Experts of a small language model.
Experts: 128 experts in each of 12 layers, a softmax router.
Below are experts of layer 9 (counted from 0) of a mixture-of-experts language model. Rows are named router (the router's row for the expert), down (a neuron's output weights, with its number) and show model dimensions 0-255. Each number is 128 + 24 x the weight over its row's rms, rounded and kept within 0 to 255.
After each expert's rows: a language model's description of what the expert responds to. This comes from a sample of Wikipedia text that the model never trained on.

# expert 0
router [ 91 148 105 108 129 116 138 132 108 142 139 105 156 133 117 101 126  88 109 156 158  77 130 131 144 132 134  87 138  86 127 155 118 135  97 107  99 133  99  69 140 138 129 138 115  84 167 113 119 100 157 117 145 153  88 112 137 142 125 125 160 111 126 108 138 109 136 112 178  90 101 167 175 117 152  93  94 105 123 108 106 175 136 145  93 124 122 124 141 150  91 132 155 125  63 110 146  94 171 134  84 155 124 139 144 128 144 107 146 103 172 104 126 138 140 136 115 152 109 158 108 110  81 124 165  79 137  81 156 109 128 150 147 132 157 114 101 136 121 173  84 123 138 113 166 138 106 143 124 109 141 152 130 161 149 138 133 132  83 124 144  83 140 120 150 119  82 146 118 111 108 138 143 126 134 182 162 132 100 175 129 120 149 110 142  91  98 136 123 133 134 129 131  93 123 109 124 112 175 125 106 143 150 141 142 124 135 166 135 169 163 105  95 141 106 133 136 124 128 154 110 170 140 117 134  98 189 163 148 113 173 123 106 147 163 145 133 123 142 116 158 155 117 140 132 136 152 104 138 159 128 125 157 167 118 117]
down0 [148 154 131 124 123 131 154 125 139 100 139 124 127 145 148 125 138 101 162 147 128 101 135 142 140 125 108 150 123 174 129 134 148 152 138  94 208 113 126 169 134 107 137 101 102 162 117  99  93 138  84 111 108 114 104 115 100 152 116 117 124 114 124 102 159  91 110  88 139 172 145 150 112 127 143  60 103 156 154 160 120  99 122 121 117 135 101 141 121 148 110 170 146 135 144  74 166 170 116 134 128 141 142  79 105  84 182 160 132 134 105 150 110 118 104 131 149 174  67  65  96  96 147 110  94 121 110 103 119 162 127 120  87 144 114 112  67 116 116 127 111 126 146 156 113 158 151 152 157  83  96 144 145  95 144 150 170 121 118 133 119 106 137 110  96 104 110 124 150 123 107 155 168 120 154 160 102 121 141 119 146 137 143 143 123 135  95 175  90 105 131 139 109 128 101 135  76 146 111 119 126 128 103 136 106 143 125 123 170 104 133 132 138 143  88 123 143 119 165 119 153 133 188 143 143 107 140 117 131 135 122 141 126 100 183 124 139 153 139  96 115 117 147 121 122 142 106 123 119 141 100 107 114 112 121 120]
Opening pipe of a table row or header and section-heading equals signs, e.g. rows in standings, election, listing tables.

# expert 1
router [129 145 117  92 100 126 131 173 122 114 128 135 158 172 114 114 147  66  79 129 117 110 133 172 122 105 173  76 141 123 142 108  91 165 105 127  99 163  90  77 145 135 116  90 101 130 138 144 157 115 148 157 123 126 123  82 146  96 109  92 134 125 121  93 135  88 107 117 147  85 126 133 164  95 140  90  97  97 108 145 122 163 132 125 128 179 180 132 144 140 135 129 157 159 127 145 160 109 120 105 119 134 136 147 130 134 118 125 162  71 127 117 118  99 114 112 135 163 147 151  99 119 102 150 122 125 163 102 115 113 120 118  95 168 127 162 112 139 125 145 108 117 150 127 173 101 138 138 144 104 143 185 131 151 154 164 130 147 144 134  87  84 108 112 170 150  90 141 127 104  97 120 149 170 116 123 127  78 100 120 158 139 138 124 102 133 115 121 123 158 130 142  94 117 113 139  86 122 153 124 119 132 117 147 135 119 160 127 156 155 168 116 105  81 149 140 131 171 129 131 145 127 157 107 131 107 138 123 142  88 159 118  93 126 146 162 149 106 131 122 147 124 108 187  76 157 158 126 152 131 106 130 133 125 134 108]
down1 [144 110 152 143 157 152 107 100 133 112 164 160 133 103 122  92 153 178  99 140  86  93 112 118 101 109 138  97 129 144 112 172 114 175 130 102 138 107 125 106 130 134 118 133 126 161 143 138 159 127 141 160  77 134 138 144 127 172 128 140 120 157 104 132 143 107 117 111 134 120  86 135 164 131 118 129 117 123 106 169 128 166  69 135 162 164 147 127 105 112 128 110 161 176 107 150 114 176 105 137 152 137  71 136 135 134 115 130 113 118 114 150 149  95 143 120 112 120 173 119 123 100 161 113 148 126 129 107 118 133 135 122 156 113 126 149 146 130 178 189 177 149 138 124  85 148 154  85 133  65 131 157 140 135 138  91 122 122 157 109 128 107 109 119 105 152 113 141 129 128 106  96  68 103 144 146 134 156 122 160 112 115 142 148 113 135 144 147 144 130 128 102  89 129 165 153 124 104 144 124 149 145 161 179 125  65 132 164 116  84 130 162 105 144 174 164 131 120 140 133 155 165 142 124 122 162 138 102 108 123 133 135 115  91 126 148 130 110 142 109 131  82 189 148 153 127  95 163 117 130 143 119 113 103 117 123]
First piece of a split common English word after an article or space, such as t(aste), f(abrics), c(rest), def, ref, conf.

# expert 43
router [134 101  86 111 111  83 107 120  79 137 155 105 132 132 127  67 128  93 110 150 128 138 154 129 152 145 126 144 120 123 108 145 117 132  98 151 132 109  75 108 132 148 105 102 147 131 164 131 123 119 149 184 120 154 151 128 103 118 122 108 131  66 119 112 106  93  93  76 161 132  81 151 170 124 168  84 110 123 139 174 107 132 130 102 101 127 169 115 121 117  87 178 137 134  83 146 107  98 129 116 103 134 128 103 144 132 143 131 148 120 170 108 131 122 145 118 141 142 108 145 116 105 100 109 146 123 145  82 156 126 169 118 105 134 133 145 127 159 117 179 125  96 150 122 104 126  93 129 132 141 117 157  89 150 134 142  94 137 145 115 155 125 165  88 136 108 135 157 118  93 122 141 211 124 132 110  91 146 129 157 135 123 174 129 107 117  88 122 106 114 142 172 102 132 147  76  73 134 159 123 122 128 126 145 147 111 140 148 149 124 120 128 101 148 126 115 141 120 134 161 137 176 135 136 150  86 141 140 123 102 135  93 102 148 143 147 180 141 124 119 123 114 138 153 121 150 140 117 163  71 115 149 147 139 113 140]
down0 [135 111 148 158 142 151  93 140 131 134 139 122 153 158 120 141  88 130 134 207 205 162 140 133  85 128 177 112 114 132  79 134 130  90  95 132 157 136 138 140 150 159 134 130 130 105  89 108 130 146 164 142 119 114 140 191 129 141 132 101 154 103 148 120 138 127 131 132 139 120 145 133 142 112 152 149 157 126 144 135 130 102  80 164 156 184 123  83 128 164 135 134 127 132 136 143 135 117 100 129 130 134 132 161  97 135 124 111 120 133  94  97 130 196 126  97 132 106 101 149 152 133 124 161 121 142 132 124 123 110 141 131 133 128 131 135 133 146 114 122 123  99  84 131 110 119 117 122 121 126 130 133  98 156 165 145 149 128 141 152 192 118  86 142 127 165  95 125 134 133 103  70  97 140 105 107 107 126 116 108 156  96 135 104 141 108 136 139 126 135 140 137 108  79 159 132  71 126 128 144  92 149  97 130 156 122 125 108 167 159 129 128 107 151  87  90  70 178 111 122 176 135 147 137 142 137 158 160 146 107 118 105 132  93 108 104 106 123 126 125  95  91  95 153  83 125 109 117 128 183 146 147 146 107 128 113]
First names and name pieces in cast lists, sports rosters and biographies, such as Roger, Charlotte, Mc in McGuire, Lach-lan; also taxobox equals signs.

# expert 37
router [125  95  98  88 146 134 118 128 108 153 173 101 138 124 119 128 111  67 125 148 113 100 163 168 163 117 124  96 148 109 136 162 136 151 100 137  99 168  94 105 124 142 105 115 112  80 149  98 116 118 140 129 164 158  81 106 110 125 114 146 142 160 117 101 139  91 131 120 157 107 127 155 139 106 130 106 117 126  93 140 131 159 140 129 108 160 161 109 175 164 115 126 136 152 121 153 126 129 144 138  91 161 145 144 118 129 181  66 138  98 139 118 119 141 105 156 124 170 124 164 117 108  81 123 150 137 128  75 158 106 121 120 127 160 116 134 131 140 124 142 105 119 142  98 132  94 108 127 143  96 138 165 102 163 110 150 121 123  88 142 158 135 116 135 171  96 147 146 103  87 107 131 149 121 123 136 104 135 126 177 168 124 155 124 126 105 137 159 131 114 151 145 104 103 154  85 131 128 144 108 104 145 135 141 140 123 167 155 148 161 130  98  92 139 115 121 132 116 157 143 146 130 134 112 167 118 188 184 124 107 168 150 126 151 160 170 183 132  96 122 165 111 142 179 109 153 139 145 117 118 122 167 121 139 127 163]
down0 [140 126 126 125 139 131 116 195 142 196 171  89 130 148 130 133 101 109 132 157 133 145  96 117 102 124 149 123 130 146 125 111 110 125 101  77 153 115 120 140  84 110 135 154 129 144 124 129  79 154 132 162 159 116 141 153 121 137 136 112 123 151 102 167  95 124 116 109 152 115 154 138 139 147  97 108 156 126 139 122 135 154 131 118 125 153 121 134 122 148 133 108 131 138 122 147 140 133 123 116 141  94  88 117 147 125 117 108 160 117 125 165 118 127 152 112  65 111 117 146 133 108  66 130  99 161  93 118 132 127  91 118 101  94 115 126 101  75  97 148 126 149  92 110 129 124 111  89 134 131 173  82 103 131 138 130 143 104 163  92 108 108 112 106  86 136 145  95 114 139 132 129  92 118 143  66  94 141 105 122  91  95 105 127  96 101  78 198 163 164 142 119 128 146 156 114 169  95 125 135 166 175 120 130 105 142 135 190 110 117 130 104 130  98 141 105  84 122 154 119 107 138  74 156 100 118 139 113 136 113 121 113 128 138 133  97 124 123 192 127 148 128 115 129 129 127 102 160 133 112 128 122 118 143 153 174]
Pipes between numbers inside statistics tables such as volleyball set scores, league standings, goal tallies and election vote and percentage rows.

# expert 13
router [146 132 107  89 109  99 116 157 104  99 141 120 170 164 120 127 126  78  97 132 126 151 132 145 143 100 125  80 119 121 136 136 137 142 108 129  83 167  97  92 118 132 122  88 107 132 132 122 156 118 153 139 153 124  92 110 126  94  78 119 118 129 140  93 122 109 123 135 134 100 131 169 161  94 118 101 119 103 107 127 122 213 115  96 108 185 159 144 108 123 129 136 138 147 113 101 154 129 117  96 120 122 157 131 118 150 128 108 125  76 105 109  99 105 112 111 150 181 152 148 107 132 139 126 128 144 139 106 118 131 131 113 115 177 142 152 110 122 115 105 119 128 124 122 151 127 111 179 154  90 135 185 118 158 141 154 116 151 112 118 114 112 109  78 153 129 100 163 140  99  81 121 144 158 114 110 134 114  82 138 137 132 147 125 129 114 125 132 147 125 119 164 111 118 126 143  78 100 118  99 116 135 107 151 140  54 158 129 123 170 123 115 112 104 136 140 145 139 123 150 115 124 114  89 173 131 152 150 160  77 148 114 116 104 175 151 146 132 115 112 140 133 104 186  88 171 139  97 147 170 131 127 109 134 131  91]
down1 [ 95 174 113 125 104 115 115 152  98 135 109  91  95 138 132 155 153 104 124 143  67 146 135 152  81 126 143 119 147 134 169 178 143 128 119 159  97 131 139 156 141 151 131 156 113 172 121 143 121 158 149 139 108 169 135 121 119  80 172 143 131 150  93 107 137  92  99  53 179  96  95 171 133 128 149 139 118 116 157 118 110 131 113 128 117 114 127  91 123 140 136 101 102 129 175 106 139 131 147 137 137 102 127 155 117 120 161 110 136 126 150 164 132 103 115 153 137 153 137 109 145 187 148 133 140 112 128 109 139 159 144  89 128 143  87 151 105 138 130 157 139 101  97 135 184 163 150 170 150 116 209 162 144 131 151 127 168 127 101  96 117 138 131 120 130 115 112 126 122 144 112 185 112 143 154 120 143 165  78 126 146 148 137 128 161 128 121 106 123 150 125 151  78 135 126 108 139 111 115 144 106 105 107 160 143 124  99 119  97 118 105  89 133 118 143 148 123 157 109 101 107 118 129 119  88 118 133 135  85  86 106 123 148 108 131 108 105 116 134 133 150 133 103 161 127 107 136 153 128 125 158  93 135  99  85 122]
Middle pieces of common words, mostly f, op, cor or fer, completed by suffixes, as in falsi-f-ying, helic-op-ter, depic-ted, suf-fer.

# expert 25
router [122 172 109 120 130 126 125 142  86 123 142 127 132 139 121 107 132  94 126 159 145  81 134 149 168 128 128 104 163 115 135 125 130 121 111 108 103 125 118  94 145 159 127 125 107  77 172 111 125  98 143 115 145 139  96 110 114 139 118 109 135  94 133 111 137 109 120 131 190 101  85 129 163 138 154  97  97  92  96 120 117 176 148 128 107 123 127 112 151 132  85 163 142 121  86 105 146 117 141 147  80 149 145 133 141 118 141  96 173  95 160  73 124 136 128 118 126 148 121 162 113 123 105 101 180 102 137 101 161  90 132 160 149 133 150 116 112 129 129 169 102 133 145 103 166 131 103 133 130 106 143 135 130 161 146 173 131 128  98 147 148  94 125 123 163 128  91 165 114 117  99 122 154 118 134 157 169 141  99 173 132 136 169 110 121  68 104 130  99 140 117 130 118 115 152  88 129 144 181 141 108 152 138 148 121 122 114 147 140 183 156 115 126 107 118 128 139 113 125 155 149 163 156 104 139 103 152 174 166  97 189 105 101 152 160 143 142 117 135 111 165 157 113 154 145 135 158 112 133 155 126 153 173 157 104 131]
down0 [134 119 131 113 178  97 143  99 150 126 115 120 131 129 107 124  53 152 137 124 117 130 139 122 145 140 124  90 153 116 158 181 111 102 133 159 102 180 100 113 105 127 150 125 154 150 153 132 104 102 142 123  78 145 143 122 152 143 127 119 142 160 166 107 111 149 107 130 107  97 120 121 130 125 110 145 120 148 130 153 122 134 123 118 146 183 139 106  98  94 115 149 134 131 120 127 162 119 116 114 169 133 116 131 114 137 130 137 134 114 142 100 139 179 156 123  86  90 140  92 151 142 152 121 100 105 156 143 122 159 168 109 121 151 131 132  77 115  91 169 103 119 123 152 111 124  87 138 179 173 149 124  88  69 144 110 110 183 118 105 156 147 195 112 142 181 109 135 110 120 118 148 145 155 131 167 147  82 156 127 137 140 169  84 121 122  68 124 100 101 125 148  73 122 121 138 159 157 113 126 115 140 180 102 172 141 129 132 170 128 139 136 145 130 120 117 123 154  98 106 152  96 129 133 132 136 131 141 110 125 148 138 145 126 106 133 140 138 106 136 147  99 127 140 124 141 135 136 157  67 162 100 161 112 130 121]
Pipe that opens a table row after a line break, in competition records, chart lists and census tables; also section heading equals signs.